python train.py --n_layer=11 --d_model=448 --n_experts=80 --experts_per_token=8 --d_expert=64 --d_shared_expert=512 --activation="elu" --moe_layers=[0, 1, 2, 3, 4, 5, 6, 7, 8, 9, 10] --router_score="sigmoid" --normalize_top_k=true --routed_scale=1.0 --balance_loss=0.000206 --balance_bias=true --router_cosine_scale=10.0 --init_std_router=0.0111 --lr_router=0.00107 --vocab_size=32768 --norm="rmsnorm" --norm_eps=1e-06 --tie_embeddings=false --optimizer="muon_variant" --lr=0.00954 --beta1=0.95 --batch_tokens=[65536, 131072] --seq_len=1024 --train_tokens=425400000 --steps=6119 --dataset="wikipedia_en"
Below are experts of layer 4 (counted from 0) of a mixture-of-experts language model. Rows are named router (the router's row for the expert) and show model dimensions 256-319. Each number is 128 + 24 x the weight over its row's rms, rounded and kept within 0 to 255.
Before each expert's rows: "gets" lists some tokens that make up at least twice as much of what it gets as of all text. This comes from a sample of Wikipedia text that the model never trained on. Tokens count by the router's weight.

# expert 0
gets: ",", "\n", " |\n", ")\n", ".\n\n", "==\n"
router [106 147 117 107 148 111 126 100 142 185 138 160 144 133 115 146 138 140 148 118 115 118 110 182 161  93 157 145 111 124 115 165 123 108 161 143 144  89 165 137 164 164 143 129 148  73 165 149 159  71 100 120 107 128 141 130 136 118 123 109 143  79 132 125]

# expert 57
gets: ",", ";", " and", ".", " but", " with"
router [ 98 119 100 120 167 125 130  98 117 138 157 151 120 142 112 145 164  70 159 142  77 128  90 175 113 134 156  84  96 108 141 134 135 121 102  88 174  64 147 135 137 134 206 126 116 134 127 159 114  98 144 115 152  89 130 136 158 102 152 124 177 111 124 133]

# expert 60
gets: " |", "|", " was", ";", " —;", "\""
router [ 87 165  93 167 155 126 167 148 178 125 154 113 103 142  97 113 137 134 115 144  79 105 120 152 137 118 155 129 126  76 134 116 133  91 155 140 137  92 130 123 123 101 123 158 131 130 142 152 128 119 115 140 126 137 197 140 149 149 129 110 136 130 157 122]

# expert 39
gets: ",", ".", ")", "),", " and", ".\n\n"
router [ 83 103 106 164 183 142 129 143 149 121 146  88 123 153 113 138 131 134 121 119 132 132 150 125 154 116 104 141 132 108 135 148 117  81 151 134 154  91 164  93 114 137 147 112 119  96 147 141 139 107 112 153 125  86 163 116 129 122 163 136 180 115 135 123]

# expert 72
gets: " in", " the", " on", " In", "\n", "In"
router [ 94 129 103 126 149 143 146 105 193 107 156 143 120 165 102 143 115 140  93 117  93 103 122 172 136  91 126 111  95  74 118 177 120  91 133 141 146 116 151  97 147 135 153 111 129 132 167 169 121 115 124 126 159 105 148 135 134 148 114 105 136 117 118 128]

# expert 41
gets: " ", "2", "1", "3", " on", " January"
router [116 134  96 144 130 139 164 134 130 165 111 120 106 118 123 161 145 143 119 132 131 130  89 125 151 117 150 133 119 120 127 151  92 144 142 169 153 112 184 122 153 103 181 118 144 135 180  98 184 115 108 138  91 111 157  91 117 146 152  91 115 128 130 150]

# expert 15
gets: " of", " the", " from", " his", " for", " de"
router [101 140 161 129 137  99 132 102 145 158 124 108 113 127 109 143 171 118 123 125 112  79 127 151 165 127 146 118 107 172 146 166 100 162 160 125 167 113 144 133 140 108 127  91 171 115 120 137 156 125 118  86  90 156 154  98 141 136 161 137 150 116 177 133]

# expert 46
gets: ":", "-", " of", "=", "|", " for"
router [109 145 141 107 133 112 141 105 147 121 173 105 118  99  92 131 155  93  91 147 120 128 137 166 130 130 132 124 111 117 133 155 140 114 181 174 158 116 142  72 163 138 152 106 124 143 121 148 162 125 128  94 143 146 152 133 146 135 177 142 131 147 139 139]

# expert 47
gets: " by", "2", " the", " with", "y", " from"
router [ 88 161 130 147 152  98 126 154 162 142 132 128 120 146 127 139 108 107 151 139 117 101  89 130 177 142 128 126 114 109 149 149 104 104 155 136 141 102 165 137 107 130 140 144 128 131 148 129 115 105 118 110 147 120 155 116 111 121 144  97 119  99 132 143]

# expert 32
gets: "1", "0", "2", " January", " York", " May"
router [105 118 151 131 136  99 150 148 141 146 123 143 104 142 138 148 137 148 104 158 144 118  93 162 158  97 164 149 107 147 138 143 107 140 122 131 134 102 197 131 131 107 144 121 121 126 154 133 134  90 105 148  64 141 152  77 113 143 149 128 114 109 154 162]

# expert 31
gets: ".", ".\n\n", ".\n", " In", " He", " he"
router [116 121 107 154 141 145 108 128 164 167  91 117 125 163  98 172 153 116 103 145  70 124  72 125 132 120 129 113 119 105 152 144  92 106 105 117 140  95 151 163 132 155 140 142 132  82 164 172 149  98 156 135 107 145 127 103 142 150 125 115 148  82 138 139]

# expert 78
gets: "0", "|", "9", "-", "2", "1"
router [123 135 116 120 122 125 137 111 134 129 143 167 126 158 119 154 103 128 108 153 135 139 159 153 148 137 110 117 115 117 100 153 122 110 120 152 178 113 146 118 143 158 174 124 110  97 183 133  98  93 128  92 128 101 163 116 122 136 160 134 187 141 122 161]

# expert 22
gets: " ", "1", "2", " \"", "9", "0"
router [123 117 108 135 138 129 160 131 187 137 154 139 112 114 114 182 143 124 115 139  93 114 139 121 148 138 137 159 117 124 142 144 112 104 140 149 180 120 183  66 149 126 146 136 148 102 134 168 167 124 131  87  93  98 153 108 152 143 155 133 155 153 137 163]

# expert 17
gets: "8", " |", "7", "6", "2", "0"
router [ 93 160 130 113 145 104 125 123 122 167 166 115 132 160 101 152 111  93 139 121 122 119 155 154 169  88 142  82 120 105 116 125 128 147 118 179 135  63 134 115 163 132 152  97 137  98 110 189 108  86 128 143 148 125 143 123 133 129 135  78 153 120 121 132]

# expert 45
gets: " the", " The", " his", "'s", "The", " their"
router [128 121 123 128 128 123 150 106 159 154 130 114  97 133 136 154 145 125 105 126 103 135 110 165 117 133 155 113 106  95 134 152 151 137 134 140 175 117 164 125 114 132 162 107 132 111 108 117 128  93 122  99 107 144 161 141 141 130 153 117 129 110 160 140]

# expert 3
gets: ":", " |", "|", "-", " |\n\n", "\n\n"
router [117 163 117 117 145  84 114 106 143 155 117 140 115 100  92 169 122  90 117 104 119 116  85 161 115 100 147 103 125 135  94 145 112 118 160 144 163 141 135  80 147 103 184 132 149  91 129 140 146 111  98 123 100 130 140 100 148 121 151 125 144 128 154 136]

# expert 71
gets: "\n\n", ".\n\n", "\n", " a", "==", " for"
router [108 146  72 146 142  99 125 123 177 133 163 132 122 108 127 140 157 172 143 150 105 124 117 134 139 128 124 137 144 134 110 140  78  89 151 124 143  99 146 128  97 164 117 125 110 159 115 162 156 102 160 132 107 132 178 112 151 115 145 102 142 104 147 155]

# expert 2
gets: " is", " a", " was", " =\n\n", ")", "a"
router [109 162 114 165 148 140 125 145 164 130 130 138 125 201  92 111 174 106 136 129 131 136 136 142 140 116 171 133 118 108 117 128 106  74 138 129 163  88 148 136 136 115 164 128 136 118 151 142 149 101 138 132 136  76 177 145 112 148 128 131 128 155 137 129]

# expert 73
gets: " (", " |", "\"", "==", " \"", "==="
router [112 128 140 143 204  94 133 112 132 140 177  92  76 141 130 112 166 116 111 140 115 143 114 153 184 139 151 108 143 109 132 116 122 116 101 145 128 122 156 121 109 127 160  99 126 115 133 163 143  91 115  97 138  82 181 108 102 122 142 138 119 163 178 131]

# expert 23
gets: ",", ".", " and", "),", ".\n\n", "\","
router [ 62 143 124 108 204 117 131 121 131 162 123 141  99 179 121 116 134 121 111 127 133 121  77 165 130 116 130 163  96 123 118 170  79 148 141 116 147  89 160  73 163 118 196 131 108  90 124 116 151 104 106 112  94  96 160 118 151 135 167 122 106 142 116 145]

# expert 40
gets: " ", " |", ".", " |\n", "|", "3"
router [121 109 100 153 175 113 120 136 119 133 142 145 119  95 101 134 147 124 108 123 104 119 103 160 124 133 123 101 102 121 131 124 132 135 139  86 150 126 127 112 124 136 109 103 121 109 115 113  97  88 157 153 140 133  98  65 115 131 154  83 139 135 134 114]

# expert 75
gets: ",", " (", " and", " a", " or", " was"
router [ 98 167 158 114 142 108 118  90 134 160 157 169 131 138  90 114 129  99 126 171 123 127 128 167 149 133 141 134 100 136 116 111 119  76 155 147 127  78 159 129 115 140 151 108 146 121 146 142 168  84 121 111 118  94 189 132  89 105 161  94 117 158 148 121]

# expert 25
gets: "3", "0", "6", "4", "7", "5"
router [ 93 138 145 117 113 115 129 143 138 138 111 154  78 142  90 181 122 130 107  99 124 132  96 147 118  99 163 106  90  97 134 130  98 107 147 128 154 146 131  77 155 156  95 102 155  92 153 149 153  93 121 128  95 113 135  78 177 128 145 122 149 124 143 146]

# expert 79
gets: "-", " of", ":", "==", " species", " family"
router [123 140 123 155 141 124 161 159 124 142 128 140 111 177 113 165 156 101 139 111 100  87 122 180 131 115 173 146 157 119 113 148 105 153 144 123 182 112 129 155 157 111 133  84 163 152 167 138 136 153 148 163 114  62 155 143 135 143 146 122 111 128 181 116]

# expert 36
gets: " ", " T", " t", " \"", "T", " p"
router [129 130 104 128 143 129 139  81 160 177 134 149  84 110 109 117 135 163 113 143 117 132 125 165 131 108 115 138 116 122 137 144  80 142 141 123 169 100 164  94 145 130 114  95 145 127  94 149 162 135 108 105  98 118 169  93 124 151 131 133 153 122 142 121]

# expert 28
gets: "-", "|", "0", "=", ":", " Born"
router [102 110 165 142 138 120 140 121 173 153 168 148 108 156 104 133 136 103 106 136 131 146 130 121 135 136 104  87 128 124 121 153 122  86 129 134 154 111 146 118 147 146 163 136 134 139 130 141 112  97 137 104 125  89 148 109 136 121 138 122 122 136 145 142]

# expert 52
gets: " to", " was", " is", " were", " are", " be"
router [118 142 130 147 143 170 151 110 154  92 134 164 112 142 116 164 124 113 157 144 134  95 120 133 137  98 143 131 104  95 144 143  79 117 150 120 136 119 166  97 138 168 111 105 124 104 129 169 136 123 123 137  84 100 192 151 102 171 139 123 124 128 137  93]

# expert 65
gets: "0", ",", " and", "5", "ic", "ist"
router [107 124 146 116 143 119 164 114 127 137 110 141 106 166 124 120 155 127 140 102 164 124 117 167 151  99 132 149 132 152  86 161 107 108 152 111 177 127 130  98 123 115 114  79 143 133 158 113 145  80 110 132 114 124 129 131 152 135 149 131 155 124 125 185]

# expert 8
gets: " ", "2", "1", "3", "5", "4"
router [130 130 136 102 149 119 145 110 136 156 136 122  94 105 109 131 122 139 103 104  96 108 102 140 118 123 118 124  98 103 148 111 120 143 172 122 140 145 141 123 159 142 158 119 126 140 169 117 119 116 104 121 130 147 144  93 138 134 141 135 159 113 154 140]

# expert 11
gets: "-", " |", "|", " |\n", " was", "\n"
router [125 131 125 143 157 136 147 133 122 121 124 137 102 112  93 155 131 139 115 153 106 120 142 138 150 127 130  90 112 117 107 134 117  82 139 140 158 126 166 112 139 139 154 130 139  69 140 111 129 118 111 125 107 142 179 112 132 125 150 112 149 120 148 129]

# expert 37
gets: " ", "-", "f", " re", "l", "S"
router [101 137  91 107 164 110 158 119 144 156 116 165  97 199 126 140 135 129 148 174 115 114  82 121 160 127 127 167 127 128 114 121 133 147 141 145 157 104 170  93 120 105 163 100 155 110 162 149 145 110  52 103 103 144 102 124 135 153 133 120 139 145 163 144]

# expert 33
gets: "9", "8", "0", "7", "6", "5"
router [122 133 127 108 138 110 124 154 146 147 163 136 100 151 137 122 126 133 121 171 110 118 111 164 120  79 116 141 136  96 119 180 144 125 167 153 179  64 129 119 133 166 175 119 118 122 172 157 141  99  89 103  83 150 125 107 118 140 132 126 178 141 168 179]

# expert 62
gets: " to", "-", " with", " from", " that", " in"
router [132 176 119 117 139 113 145 114 162 155 169 124 124 175 122 149 115 136  99 134  76 121  99 146 169 123 150 112 120 121 110 154 116 110 132 144 127  89 168 124 133 141 118 122 125 121 142 159 113  98 141 149 100 161 136 131 130 155 153  73 148 122 136 132]

# expert 50
gets: " first", "th", " the", " of", " had", " second"
router [ 83 167 126 153 115 109 151 131 168 104  95 175 110 159 116 164 143 118 124 111 128 158 152 197 137 140 149 116  90 130 103 134 125 112 157 121 158 136 131 121 129 141 159 133 120 102 134 120 125 116 128  74 102 117 112 142 146 103 119 108  89 139 150 107]

# expert 34
gets: "\n", " |\n", ")\n", " |", "-", "|"
router [120 134 118 143 156 114 122 138 160 174 113 151 119 129  98 158 123 105 149 122 134 139 125 188 118 108 166 124  78 116 127 172 112 122 150 122 142 128 124  92 142 132 138  66 130  96 130 163 105  94 136 131 102  80 127 135 118 135 181 104 157 144 149 129]

# expert 54
gets: " of", " for", " on", ":", " at", "ism"
router [141 137 124 109 188  68 148 122 138 116 126 131 107 139 140 138 146 146  76 168 116  99 142 167 175  83 135 142 110 114  85 159  94 138 157 161 142 119 153 100 139 124 128  95 139  87 149 141 131 123  96 125  90 121 163 106 137 159 115 117 203 139 129 115]

# expert 55
gets: "0", "9", "1", "5", "2", "8"
router [117 170 115 137 179 146 144 114 163 165 163 127 121 134  98 126 156 113 137 164 126  95 142 138 130 108 161 117  91 124 138 142 124 102 156 140 145 128 142 103 135 150 142  98 161 114 104 141 128  75 137 133 114 119 135 107 141 142 133 136 167  99 120 167]

# expert 43
gets: "–", " |", "1", "2", "3", ";"
router [124 148 127 106 146  87 131 146 145 137 129 107  85 161 117 144 116 152 116 128 126 152  57 140 151 159 163 128 128 130 139 118 132 117 168 120 162 122 145 122 135 110 150  81 141 125 159 141 166 108 118  85 112  87 123 107 123 136 205 102 147 121 167 121]

# expert 53
gets: " |", " for", " in", " at", " of", " to"
router [100 159  84 126 132 126 163  98 159 134 147 117 145 122 128 121 139 159 120 129 100 129 111 149 177  83 148 139 125 108 149 147 106 132 150 132 120  97 130 133 109 129 139  82 107 130 180 119 130 119 165  88 135 103 170 106 113 146 119 135 130 109 159 141]

# expert 67
gets: " a", " as", " an", " the", " was", " to"
router [135 170 132 108 169 101 146 120 130 138 132 135  82 177 112 133 113 126 127 155 119 112 137 154 119  83 147 133  93 138  88 141 123 124 124 154 158  70 129 145 166 155 130 112 152 131 156 156 154 101 148  96 111 117 150 127 152 137 159  97 147 149 166  93]

# expert 42
gets: " and", " |", "|", ";", " |\n", " or"
router [140 158 124 124 151 106 129 120 127 157 107 128  87 116  86 158 145 118 141 110 112  97 106 146 131 108 160 101 111 151 101 111 113  75 154 159 152  89 126  62 141 123 130 118 155 122 149 200 142 116 136 127 134 115 135  96 151 162 156 119 133 129 138 143]

# expert 29
gets: " to", " of", " in", " the", " for", " on"
router [136 142 142  86 176 141 132 125 144 132 127 150 111 179 128 125 111 142  95 149 126  96  69 147 131 127 163 133  73 116 130 141 126 117 114 129 130  88 153 113 129 136 172 117 167 133 137 137 153 129 110 112 121 133 157 117 152 160 121 109 141  96 119 145]

# expert 4
gets: ".", ".\n\n", ",", " are", " is", " were"
router [ 75 151 116 114 139 143 137 116 156 121 135 154 129 154 111 158 136  83 157 137 141 103 101 132 131 123 152 161  85  93 144 137 134 140 113 120 165  97 146 102 145 139 123 103 122  96 136 111 158 121 148  98 144 115 156 132 180 139 149 123 114 114 117 184]

# expert 38
gets: ".\n\n", " in", " for", " at", " his", " with"
router [123 132 125 104 176 113 192 123 171 148 135 131 105 142 115 170 143 117  96 128 161 103 152 127 154 112  79 117 115 129 111 134  81 116 133 130 155 116 161 107 167 146 107  91 123 123 108 152 108  77  95 112 138  84 140 103 151 150 134 120 140 127 164 184]

# expert 70
gets: " ", " |", "0", "–", " |\n", ";"
router [123 142 112 127 150 124 150 144 133 143 168 137 132 168 103 126 114 137  92 121 113 150  94 130 165 145 123 133 106 120  98 111 104  87 191 106 137 113 180 115 126 127 130  79 156  96 145 125 120  76 114 123 129 114 115  91 107 145 136 104 139 155 161 111]

# expert 49
gets: " that", " which", " the", " who", " The", " it"
router [112 122 107 114 143  94 161 129 159 196 112  93  77 120 109 139 128 129 111 100 131 123 107 206 142 127 150 146 100 120 172 132 112  72 124 151 147 132 128  75  84 180 132 130 111 145 124 124 119  82 129 109 116  92 150 124 121 135 127 105 151 112 123 134]

# expert 61
gets: " the", "0", "–", "9", " The", " first"
router [ 92 143 100 129 122 128 152 133 165 157 148 108 118 122 136 156 160 106 139 137 117 153 134 136 156 117 136 119 102 135 108 167 143  97 115 126 147 139 143 134 170 197 164 116 131  97 142 139  98 101  75 113 123  78 155 109 107 107 151 111 172 122 166 137]

# expert 63
gets: "4", "3", "5", "2", "6", "0"
router [109 152 151 114 145 128 134 143 138 139  96 147 118 154 111 131 130 157 127 150 111 147 124 128 167  93 133 112 121 104 102 161 113 153 109 139 147 102 175 107 126 115 176  94 152 131 123 119 109 118 122 120 116 145 128 100 154 129 131 114 120 105 164 126]

# expert 20
gets: " and", "'s", " or", "-", " &", " /"
router [129 139 151 167 131 105 134 100 129 143 118 156  89 156 105 154 168 128 105 137 123 110  78 162 141 102 125 101 125 152 138 118 105 106 142 148 117 102 144  98 127 138 147 105 148 111 171 164 139 128 118 146  70 112 165 134 101 167 195  76 164 160 138 128]

# expert 77
gets: "0", "5", "4", "3", "7", "6"
router [100 145 110 104 165 124 142 128 136 126 141 152 121 147 103 114 148 145 120 132 148  91 120 180 136 122 143 162  96 149 110 106 159  98 164 144 168 135 157 115 128 118 113  81 126 116 161 117 110  96 133 121 122 145 137 114 129 101 138 134 152 125 110 170]

# expert 74
gets: " |", "|", "-", ":", ";", " -"
router [111 142 137 152 135  91 160 119 137 122 112 167 140 161 132 115 124 121 108 102  67 145 120 170 148 107 145 112 126 149 120 142 118 130 142 100 141 146 160  93 131 112 138 115 125  89 127 118 145 120 118  80 132 119 170 109 122 138 162 125 142 131 132 121]

# expert 68
gets: "2", "1", "0", "6", "9", "7"
router [125 133 135 125 137 114 152 139 122 152 132  79 118 117 140 135 141  78 148 160 123 136 145 132 164 116 140 111  76 102 107 129 156 128 112 153 181 114 147  76 156 156 172  95 165  85 109 117 164 106 123 132 117 122 108 108 126 122 131 132 132 108 145 150]

# expert 10
gets: "-", "==", "|", " his", " other", " new"
router [119 156 128 128 156  88 122 123 141 152 130 168  95 161 141 165 153 108 154 121 100 130  93 156 163 126 136 136  90 122  75 142 144  90 164 111 134 126 134 133 150 133 156  79 159  56 149 138 154 139  94 132  93 103 131 117 130 112 158  90 125 122 121 160]

# expert 69
gets: "1", "9", "0", "2", "8", "7"
router [135 108 110 127 191 119 147 123 181 124 130 137 136 143  82 109 121 135 131 159 115 127 123 144 181 105 111 140 130 109 138 119  97 127 116 178 152  73 147  91 126 100 142 125 145 104 167 146 139 110 147 144  86  98 134  92 137 135 135 124 152  76 135 185]